config.toml
d_model = 384
n_experts = 64
activation = "relu"
routed_scale = 5.22
balance_loss = 0.00039
balance_bias = true
train_tokens = 417900000
Below are experts of layer 5 (counted from 0) of a mixture-of-experts language model. Rows are named router (the router's row for the expert), down (a neuron's output weights, with its number) and show model dimensions 0-191. Each number is 200 + 30 x the weight over its row's rms, rounded and kept within 0 to 999.
After each expert's rows: a language model's description of what the expert responds to; "raises" lists some tokens whose logits its average output raises strongly, later layers aside. This comes from a sample of Wikipedia text that the model never trained on.

# expert 28
router,232,204,194,188,219,175,249,215,201,240,144,179,202,216,177,153,208,268,205,198,232,181,184,226,194,230,200,151,204,195,177,233,224,268,189,194,180,194,190,210,243,139,224,155,165,187,204,198,153,164,189,209,204,203,262,151,153,171,208,152,206,245,180,154,185,231,222,183,196,239,166,210,170,181,211,201,200,172,186,184,137,177,178,215,218,210,196,169,236,251,168,174,211,178,169,194,146,265,237,217,218,220,203,202,222,144,224,159,238,194,212,298,194,267,198,222,163,185,185,184,202,208,239,199,185,162,131,190,231,206,249,187,229,235,212,186,203,205,197,254,137,188,215,213,161,233,178,238,194,165,209,240,173,206,180,206,189,236,219,231,242,227,148,204,206,188,139,193,225,208,234,209,224,140,214,177,170,216,215,170,183,217,184,143,167,162,225,203,176,203,192,175
down0,209,230,200,172,196,195,252,213,226,259,181,205,135,205,179,205,193,225,223,217,204,174,205,175,200,231,228,194,196,255,128,198,242,225,180,196,194,202,249,185,231,196,169,210,212,142,185,214,171,220,199,212,168,169,196,211,205,150,219,201,168,234,204,205,218,203,196,249,245,164,181,148,238,215,239,181,258,268,180,208,221,158,210,218,212,167,144,188,158,142,218,204,229,203,235,223,205,185,224,192,218,211,209,229,223,209,169,180,185,189,218,151,202,198,231,211,232,165,171,205,143,234,189,133,225,277,223,250,221,216,186,219,156,197,187,157,202,204,179,180,250,171,186,166,238,144,228,204,193,199,171,215,187,132,181,218,163,217,181,227,248,139,195,153,216,236,178,194,182,202,190,177,170,178,175,272,218,161,169,228,160,251,168,227,220,188,198,173,215,236,158,172
What it handles: Capitalized words in names of championships, tournaments, awards and institutions, such as National, International, State, European, University, often in results tables.
raises: " H", " M", ","

# expert 60
router,240,166,220,181,219,202,194,249,202,230,228,258,191,165,218,146,245,229,148,225,233,223,183,248,187,171,214,222,221,229,236,221,202,180,212,242,222,163,154,167,158,211,153,183,201,229,230,182,220,236,130,213,195,197,208,154,197,177,156,187,214,202,206,247,176,196,202,185,193,186,174,204,192,157,216,218,213,220,194,237,196,154,163,197,210,168,126,201,214,189,127,246,217,239,203,219,226,162,177,205,163,165,185,232,209,193,164,218,252,213,159,170,167,214,200,166,178,212,197,212,177,183,221,213,187,198,152,200,274,185,165,181,190,252,182,130,175,148,187,167,199,273,198,212,240,164,181,182,232,193,196,176,221,223,205,206,189,180,227,184,187,147,235,211,200,178,177,209,233,214,201,206,252,186,250,187,173,216,209,207,167,188,189,191,178,230,186,193,238,164,191,212
down0,224,174,215,252,196,163,217,214,207,203,161,229,166,146,204,198,161,220,264,201,199,168,201,197,193,182,223,217,204,200,200,146,210,160,176,258,172,187,208,139,219,181,169,186,177,162,269,219,245,147,228,282,233,235,246,244,224,215,234,133,132,208,200,183,158,233,232,223,202,239,246,151,228,189,240,199,187,193,230,181,219,187,159,179,203,185,177,206,203,260,207,241,190,196,205,170,198,196,275,227,197,251,161,102,199,209,210,211,243,158,189,243,193,225,244,235,228,181,230,164,235,211,234,205,180,150,160,190,196,233,182,236,160,242,213,277,243,234,182,214,190,201,234,182,222,170,237,167,189,192,216,198,175,191,190,234,211,196,222,168,201,204,206,191,243,141,154,195,190,172,200,241,213,257,174,178,166,222,183,157,191,200,168,221,211,209,178,216,222,198,139,181
What it handles: Lone capital letters starting a word after a line break or inside abbreviations and codes, e.g. Curling, Languages, ZPAV, T-72A.
raises: "EC", "ZE", "BA", "FL", "HN", "TC"

# expert 25
router,245,165,188,171,237,263,199,199,209,208,164,200,244,227,252,145,197,193,219,210,202,237,198,190,198,147,225,173,226,165,244,269,176,159,156,174,137,217,165,218,167,171,197,186,208,203,176,216,207,208,214,224,191,256,190,248,250,164,202,159,227,248,177,172,228,168,191,217,160,173,225,162,172,240,191,205,177,171,209,198,174,255,179,222,189,184,210,133,216,245,184,174,168,143,174,193,185,232,158,186,188,251,266,203,195,164,150,204,217,209,238,225,212,193,183,226,192,147,189,175,157,211,234,202,195,167,180,222,205,161,221,205,173,190,266,164,208,254,199,220,231,186,202,190,166,177,232,177,200,230,180,249,152,182,215,212,193,217,264,190,233,173,170,231,211,190,264,243,176,182,177,207,206,217,225,189,162,182,192,200,183,167,267,189,195,179,193,222,248,188,206,200
down0,201,178,172,234,248,188,211,189,235,204,172,250,195,194,208,207,171,199,181,223,201,262,206,219,203,201,231,237,254,213,257,164,191,233,166,218,286,201,159,178,201,204,199,156,201,153,245,235,216,162,229,175,228,198,218,177,226,205,207,171,104,173,193,219,184,157,194,215,250,247,212,171,212,128,206,227,237,206,229,172,207,217,203,204,179,175,198,156,169,213,193,216,185,179,199,220,178,232,155,230,204,162,233,159,169,189,167,204,216,180,230,233,202,210,216,233,216,230,201,224,187,201,222,145,204,165,115,177,179,265,167,163,144,250,176,230,186,199,193,206,245,229,200,235,171,154,178,229,236,173,189,230,188,185,216,181,168,256,192,191,212,209,204,188,206,164,153,161,192,187,214,157,239,175,195,193,241,249,190,179,224,206,169,186,210,203,209,171,209,167,176,176
What it handles: Thousands commas, decimal points and colons inside numbers in tables and infoboxes, e.g. 9,352 votes, 1,855.3 ft, 11:34 times.
raises: "ming", "mer", "akers", " than the"

# expert 36
router,179,182,162,173,176,207,209,210,180,177,142,205,213,173,249,197,208,131,190,198,209,194,215,214,154,231,172,251,198,195,220,195,163,169,126,166,228,232,176,213,153,214,181,211,180,184,202,172,185,129,221,204,147,204,207,205,210,196,227,213,218,247,197,172,247,152,218,243,178,208,200,167,211,186,229,258,211,161,199,167,208,201,155,232,165,186,260,176,195,186,198,213,212,197,197,219,199,251,215,209,166,226,212,156,202,249,209,193,206,232,242,189,228,231,187,200,196,168,255,191,150,178,173,211,154,147,214,159,139,226,214,191,201,208,221,183,186,130,185,174,260,216,248,201,157,170,185,215,184,202,167,248,214,227,225,144,173,133,202,224,208,223,192,212,174,190,227,213,209,244,195,213,238,170,209,183,205,253,223,185,203,209,186,189,262,236,188,233,259,150,185,193
down0,228,156,203,169,179,199,199,154,184,238,222,235,210,176,209,218,149,212,260,178,158,160,187,216,187,207,181,201,182,250,201,234,208,218,167,180,206,188,171,193,226,176,155,252,190,209,229,225,220,171,202,248,220,204,241,197,246,204,181,236,249,217,220,202,234,181,172,174,222,147,226,191,237,147,236,173,227,227,210,210,245,225,190,239,176,87,128,241,220,205,183,210,149,196,190,166,212,217,198,195,193,221,143,274,229,183,200,194,184,243,231,210,243,137,162,193,189,197,194,196,153,240,190,233,176,213,268,204,214,219,186,179,206,202,169,178,199,246,216,200,199,171,220,191,253,204,215,197,212,167,206,216,207,173,222,183,196,230,161,184,241,239,161,243,210,195,215,176,246,192,223,221,144,181,202,156,207,183,176,198,168,189,191,196,239,199,189,165,206,212,216,259
What it handles: Auxiliary and main verbs right after a subject, such as was, were, had, to be, would, plus said closing quotations and colons in times.
raises: " turn", " end", " attract"

# expert 34
router,162,193,211,223,181,196,176,152,216,230,265,232,228,239,180,185,150,211,229,218,255,235,171,170,109,189,188,120,216,209,215,193,258,208,227,166,183,267,130,190,206,194,254,197,185,170,186,185,239,170,192,233,226,205,207,240,205,192,227,193,167,220,263,162,170,166,174,247,170,169,183,205,213,206,210,237,197,192,144,240,218,197,251,218,207,181,210,185,195,248,210,202,274,186,193,216,229,236,214,238,174,245,171,209,176,202,196,171,202,208,134,210,165,232,198,210,220,211,165,226,212,138,202,257,220,138,207,169,244,141,194,196,169,159,198,157,202,225,192,240,221,217,177,240,225,172,213,164,230,214,211,254,210,234,182,182,187,219,167,161,216,216,198,178,150,228,195,246,200,237,183,192,150,208,235,209,184,222,189,177,218,171,221,200,231,140,169,170,230,224,238,174
down0,173,247,207,218,162,215,186,229,229,232,170,257,226,202,183,224,210,243,223,214,203,168,199,223,205,226,165,140,235,184,218,155,205,178,139,166,188,194,169,251,244,211,254,146,210,212,174,169,180,207,190,157,199,199,180,247,221,216,145,149,187,190,176,212,223,212,225,227,152,199,200,204,185,245,210,117,215,230,239,177,157,188,187,165,200,175,174,220,179,239,179,162,211,150,151,199,201,219,225,177,218,221,215,183,306,220,228,178,238,158,208,216,219,259,190,220,202,193,170,159,208,242,201,171,200,190,220,200,203,195,178,170,242,193,214,190,203,234,155,179,178,205,228,139,196,150,166,161,170,150,204,187,180,180,253,186,228,197,193,225,223,183,209,229,187,206,237,202,191,205,205,208,178,222,216,235,255,171,212,221,170,170,225,151,250,155,183,190,271,137,146,206
What it handles: First digit of years, dates, scores and minute marks, as in 1 of 1926, 31 in 31', 6 in 6th.
raises: " | GK", "980", "990", "998"

# expert 26
router,240,259,204,203,168,185,178,193,190,183,215,231,239,191,155,221,177,207,181,186,254,189,193,177,164,200,151,161,143,210,200,208,182,196,190,180,254,147,219,156,192,156,193,238,181,197,198,154,124,202,209,207,173,184,150,225,196,216,193,234,230,175,99,190,210,249,195,219,239,189,165,210,150,199,165,218,203,230,219,188,228,230,182,235,236,219,231,193,227,157,238,221,152,210,238,165,198,190,207,185,233,213,181,231,203,235,185,230,167,146,195,170,175,187,179,174,223,167,250,195,218,164,123,173,214,246,154,222,189,198,181,239,218,212,252,225,216,185,219,194,242,154,204,230,244,154,133,197,201,190,245,216,242,164,215,191,239,193,180,212,160,204,214,210,224,230,205,169,239,162,192,246,153,159,190,206,250,249,267,197,159,209,176,222,175,187,243,200,152,272,217,194
down1,184,245,186,243,234,234,199,182,168,204,191,249,162,151,213,150,212,198,158,199,191,205,195,176,203,202,159,175,217,244,163,199,177,193,130,227,193,209,195,189,237,187,229,168,127,183,214,199,197,196,168,212,206,200,171,172,171,186,201,311,174,224,164,268,157,236,189,249,190,188,125,237,242,197,205,158,187,201,129,247,211,191,214,229,196,183,212,195,216,188,175,206,243,218,187,224,213,159,201,204,201,261,177,214,192,252,198,199,277,190,209,154,142,202,228,236,234,168,213,182,214,255,142,192,220,173,183,178,179,212,167,247,182,186,198,271,231,198,228,191,190,207,133,256,184,193,231,240,179,186,212,260,191,193,183,195,226,160,212,174,216,167,199,155,209,177,184,157,193,220,183,274,262,193,183,213,150,237,192,216,194,252,157,248,182,219,237,193,214,194,169,214
What it handles: Word-final pieces and everyday nouns such as back, way, friend, father, million, plus splits like uncle·ar and be·ak.
raises: ".", "-", " to", " in", " -", " and"

# expert 8
router,209,216,160,208,205,166,148,202,170,222,166,170,240,133,233,235,174,198,173,236,143,204,236,163,255,216,219,248,211,228,160,242,141,133,247,167,220,234,175,179,236,216,228,180,190,143,224,218,205,242,201,180,134,231,223,163,228,208,209,251,193,221,216,140,195,180,250,215,197,215,203,166,209,188,146,227,180,199,182,162,222,231,186,222,193,194,241,238,269,221,191,153,195,202,178,169,164,214,145,203,215,233,214,209,179,225,236,232,209,195,269,237,154,187,196,235,233,185,232,184,214,185,193,201,211,221,170,166,143,232,202,170,163,199,166,231,154,155,161,228,194,239,228,170,149,197,241,231,206,176,267,210,189,211,206,183,241,188,175,157,180,272,184,177,160,226,185,198,177,220,177,206,231,172,243,186,195,206,151,230,220,206,199,238,216,178,186,147,177,216,195,160
down1,229,195,229,185,197,187,183,226,180,204,242,159,200,215,196,200,172,190,189,182,193,183,209,220,206,201,219,210,233,159,167,180,192,215,225,225,168,220,175,177,264,158,188,220,231,181,213,249,224,174,180,217,180,157,197,184,212,187,217,230,205,212,201,197,205,186,195,202,200,220,156,219,152,175,170,133,183,199,176,180,170,258,201,179,183,188,164,185,232,185,208,135,196,212,196,177,164,205,231,235,271,214,193,160,191,165,195,142,230,261,171,201,146,175,241,211,207,227,137,206,143,216,225,151,236,216,256,194,189,193,228,213,190,235,198,201,205,194,211,186,220,238,199,191,179,200,234,143,217,240,198,237,185,170,168,134,157,115,190,193,127,219,215,192,229,160,202,247,191,160,255,199,241,161,174,186,186,199,266,198,234,201,142,217,191,200,171,211,206,187,228,222
What it handles: Prepositions and verbs that place events in time in sports and broadcast history, such as after, before, released, aired on, following.
raises: " their", " its", " T"

# expert 9
router,210,248,224,226,229,212,171,244,178,150,227,127,157,175,197,196,240,177,159,217,181,208,245,220,203,233,220,268,233,178,184,243,142,209,187,224,191,176,157,199,168,248,221,145,197,144,209,226,203,183,186,164,130,179,197,145,215,182,211,190,180,261,217,240,153,204,160,233,211,192,193,250,165,234,168,242,204,207,180,206,179,167,161,236,177,177,154,236,158,179,197,254,178,221,217,230,208,232,170,214,137,172,231,210,161,155,191,205,190,169,191,208,166,221,239,159,207,222,191,257,252,220,214,184,161,217,203,229,224,243,189,173,160,183,229,210,233,203,210,176,220,155,216,164,180,206,145,162,205,182,256,208,200,225,182,230,181,173,184,211,188,144,175,176,184,161,227,197,189,198,177,141,199,206,219,227,211,209,197,235,231,221,222,217,166,225,207,174,233,159,268,217
down0,234,143,157,175,165,183,220,139,177,127,168,214,198,226,250,232,180,183,192,186,196,272,194,179,222,231,171,154,203,163,207,197,229,206,227,187,210,194,241,211,197,144,260,214,187,200,181,186,180,205,203,265,179,193,227,162,255,186,282,157,221,192,229,189,252,183,186,159,199,226,224,200,196,229,133,191,233,190,159,198,165,233,213,187,162,173,194,168,208,157,179,202,216,210,185,176,234,221,199,140,206,275,209,191,241,206,191,242,202,237,236,181,256,186,223,230,191,140,186,183,197,191,164,168,222,195,207,212,161,220,238,219,235,252,214,211,222,196,185,221,178,209,192,127,223,264,198,183,218,181,216,211,139,163,247,158,213,194,262,148,216,227,149,211,145,200,126,175,215,230,201,190,200,158,194,99,158,188,195,179,223,221,192,208,139,221,153,212,224,212,215,169
What it handles: First letters of capitalized words in song, album and game titles after short words such as "a b", "the M", "to R".
raises: "in", "it", "ann", "ob", "i", "ir"

# expert 1
router,200,181,220,226,156,196,254,196,227,220,171,173,213,163,175,149,228,210,179,205,234,172,180,211,216,203,207,187,172,184,190,172,174,222,241,175,211,191,245,188,203,215,203,182,206,250,231,184,217,180,228,241,183,157,183,233,191,179,230,177,255,184,122,189,132,246,210,197,246,198,154,207,159,250,198,230,209,196,197,178,220,191,227,229,209,191,161,233,172,167,220,231,217,218,239,181,243,216,214,207,214,236,160,191,233,226,198,174,211,219,191,200,237,143,189,161,171,202,186,197,233,155,227,227,260,226,265,227,177,217,208,138,232,242,219,175,243,278,185,233,214,133,229,196,246,245,217,173,204,186,153,153,175,202,187,234,178,208,181,218,225,181,216,166,233,189,167,229,220,223,219,195,228,192,214,296,216,183,203,180,185,197,157,212,241,211,193,149,212,199,161,174
down0,226,196,139,205,212,193,171,181,179,149,226,151,248,195,191,203,207,152,209,237,214,220,173,195,263,131,198,172,204,233,210,193,201,173,161,261,221,182,223,206,198,198,259,222,207,167,221,213,186,194,164,176,211,159,211,253,213,165,204,232,228,209,208,195,192,248,250,232,170,217,259,152,166,171,196,183,187,192,240,169,180,213,254,177,170,204,147,198,270,112,192,159,204,230,190,255,202,193,163,206,238,172,190,200,172,229,222,222,173,178,218,186,215,192,224,172,191,243,233,216,120,186,140,225,195,187,169,156,179,205,223,230,227,186,195,234,252,202,196,175,204,207,164,237,209,224,206,162,218,208,243,185,166,203,213,204,196,219,251,191,183,224,236,232,207,221,190,219,212,188,180,167,192,169,222,229,175,171,201,242,139,214,218,236,207,188,191,269,150,180,204,218
What it handles: Word-internal and suffix pieces of common English words, such as ic, ar, ed, ions, ment, as in inexper-i-enced, App-ar-el.
raises: "ing on", "ements", "ing in", "ised", "itive", "ation of"

# expert 49
router,186,202,230,179,223,228,181,251,179,222,242,188,209,189,262,206,194,162,167,218,213,167,227,191,177,206,231,243,207,189,228,129,130,144,186,282,174,231,186,211,179,220,157,235,208,184,168,203,191,198,212,180,180,191,187,153,222,173,214,177,221,203,261,236,202,190,142,246,224,190,205,231,233,178,256,220,248,231,183,159,159,183,168,218,193,209,180,158,212,200,188,230,216,200,199,205,172,169,180,208,162,150,171,166,182,206,186,240,225,197,221,161,179,226,208,202,257,178,222,199,205,212,179,213,176,206,236,159,233,162,176,224,186,218,218,260,198,163,198,130,252,160,205,222,245,185,187,144,219,232,228,194,185,235,218,145,178,192,194,218,160,167,181,212,227,171,238,216,201,185,196,154,209,219,211,173,163,193,141,187,248,201,164,149,161,196,170,192,212,138,182,239
down0,191,224,215,178,211,189,237,194,191,148,204,197,182,182,231,236,193,163,195,168,197,197,180,185,210,169,224,186,192,205,203,236,166,179,170,233,214,203,201,141,176,169,245,174,222,202,180,256,263,190,226,206,209,160,204,219,170,199,202,187,219,186,238,172,154,276,222,247,226,239,223,240,180,214,170,188,215,200,191,193,201,211,235,157,179,183,182,141,206,170,209,197,222,285,194,180,236,189,154,202,219,248,258,220,195,169,154,179,128,240,219,169,214,151,218,178,203,203,219,157,198,211,231,177,217,198,176,176,179,235,169,158,187,158,208,169,215,159,230,159,231,226,238,191,229,171,198,220,179,173,192,221,199,170,182,154,230,267,209,210,203,201,246,131,203,198,232,117,195,251,174,243,237,217,192,206,188,189,177,226,190,203,228,180,196,208,182,198,266,253,187,165
What it handles: First pieces of words after opening quotes, parentheses or pronouns, often prefixes like un-, re-, decl-, e.g. "re-jected", unf-inished.
raises: "at", "ound", "ad", "ot", "an", "old"

# expert 13
router,180,236,264,208,268,173,193,198,198,236,259,207,147,216,152,176,194,229,187,210,219,192,204,217,172,211,212,190,181,177,208,208,209,234,196,221,192,226,147,245,214,218,216,190,207,218,192,231,216,266,165,235,219,199,180,155,198,148,204,164,219,173,186,226,185,197,213,250,231,230,157,239,192,164,228,182,188,224,217,215,200,151,205,216,208,207,168,201,181,223,153,230,161,173,250,220,210,211,168,227,231,193,203,152,219,210,218,155,198,228,209,209,159,204,234,196,214,214,150,214,203,179,215,181,215,165,214,212,263,164,158,164,168,189,212,224,219,250,158,241,219,187,176,201,213,211,208,244,114,157,182,200,194,204,210,194,202,178,232,197,221,189,168,207,188,219,198,203,229,144,190,174,187,207,206,157,180,177,170,178,208,234,241,224,154,123,195,203,272,161,185,199
down0,241,196,236,210,237,171,213,207,239,210,202,179,227,152,215,200,228,182,177,215,173,187,145,165,192,201,206,203,209,222,158,235,166,167,171,145,243,182,181,183,168,209,166,201,189,198,197,112,206,213,206,227,246,221,222,201,195,228,243,231,185,173,139,185,175,213,249,194,192,203,240,224,187,199,225,176,242,176,215,182,184,230,156,214,203,178,262,217,200,201,208,198,155,181,201,168,183,150,199,230,216,229,156,148,211,186,222,189,169,233,188,133,207,222,176,150,210,212,181,157,241,203,229,204,200,149,135,219,177,193,209,188,174,196,209,189,133,188,176,208,229,185,216,208,184,172,194,169,230,180,159,208,196,186,188,216,194,199,154,218,209,198,226,227,168,198,226,206,224,208,184,175,177,212,220,174,146,213,254,185,102,201,202,227,145,195,209,204,187,208,232,183
What it handles: Letters inside foreign, especially Indian and Arabic, names and capital L starting names after commas or bars, e.g. Vish-n-u, Bah-l-ani.
raises: "ion", "ed", "ing"

# expert 2
router,223,219,216,185,193,197,219,236,204,237,168,240,148,162,177,208,231,178,166,210,186,186,207,233,182,200,225,184,196,138,189,198,229,235,221,229,200,223,197,208,239,197,155,218,171,221,223,236,186,195,213,214,214,204,217,201,238,185,182,203,164,223,233,201,190,185,240,233,206,188,160,199,211,153,222,197,178,201,215,195,180,169,200,237,188,206,209,214,193,192,230,193,169,139,168,186,267,203,173,211,230,204,206,195,193,186,134,204,198,241,228,184,179,212,201,202,192,213,224,194,177,215,217,199,166,225,215,181,228,179,188,205,165,133,237,165,236,249,198,221,149,183,189,174,228,178,203,181,115,217,200,138,202,235,228,218,155,199,196,238,184,213,181,193,305,209,199,224,234,212,228,236,257,199,188,231,154,156,203,223,238,186,224,137,159,155,201,225,221,236,175,196
down0,228,155,181,206,220,138,215,218,257,178,167,226,206,231,183,203,173,140,158,183,132,229,240,174,143,180,156,203,188,211,223,191,200,208,232,218,246,200,121,200,176,170,209,199,144,284,147,156,194,201,191,240,176,202,188,224,234,181,186,210,204,174,274,139,192,222,188,234,215,169,278,200,228,172,154,194,194,164,232,261,227,214,251,197,226,161,184,225,213,184,244,173,180,221,153,229,167,219,160,171,217,215,184,161,183,186,185,238,173,189,252,228,222,196,250,216,206,239,193,190,224,200,231,159,206,188,215,231,124,159,156,192,191,238,234,192,228,181,199,189,212,216,216,227,220,214,174,213,165,173,209,157,234,170,225,144,227,244,222,204,216,229,217,156,250,212,186,243,242,217,204,176,172,139,205,179,228,223,208,158,202,174,173,218,178,199,207,174,208,222,169,214
What it handles: Single letters and short pieces inside non-English names and words, often Slavic or Nordic, such as Vojvodina's v, Seljuks' j, Smøla's ø.
raises: "l", ".", "in", "ain", "ann", "ich"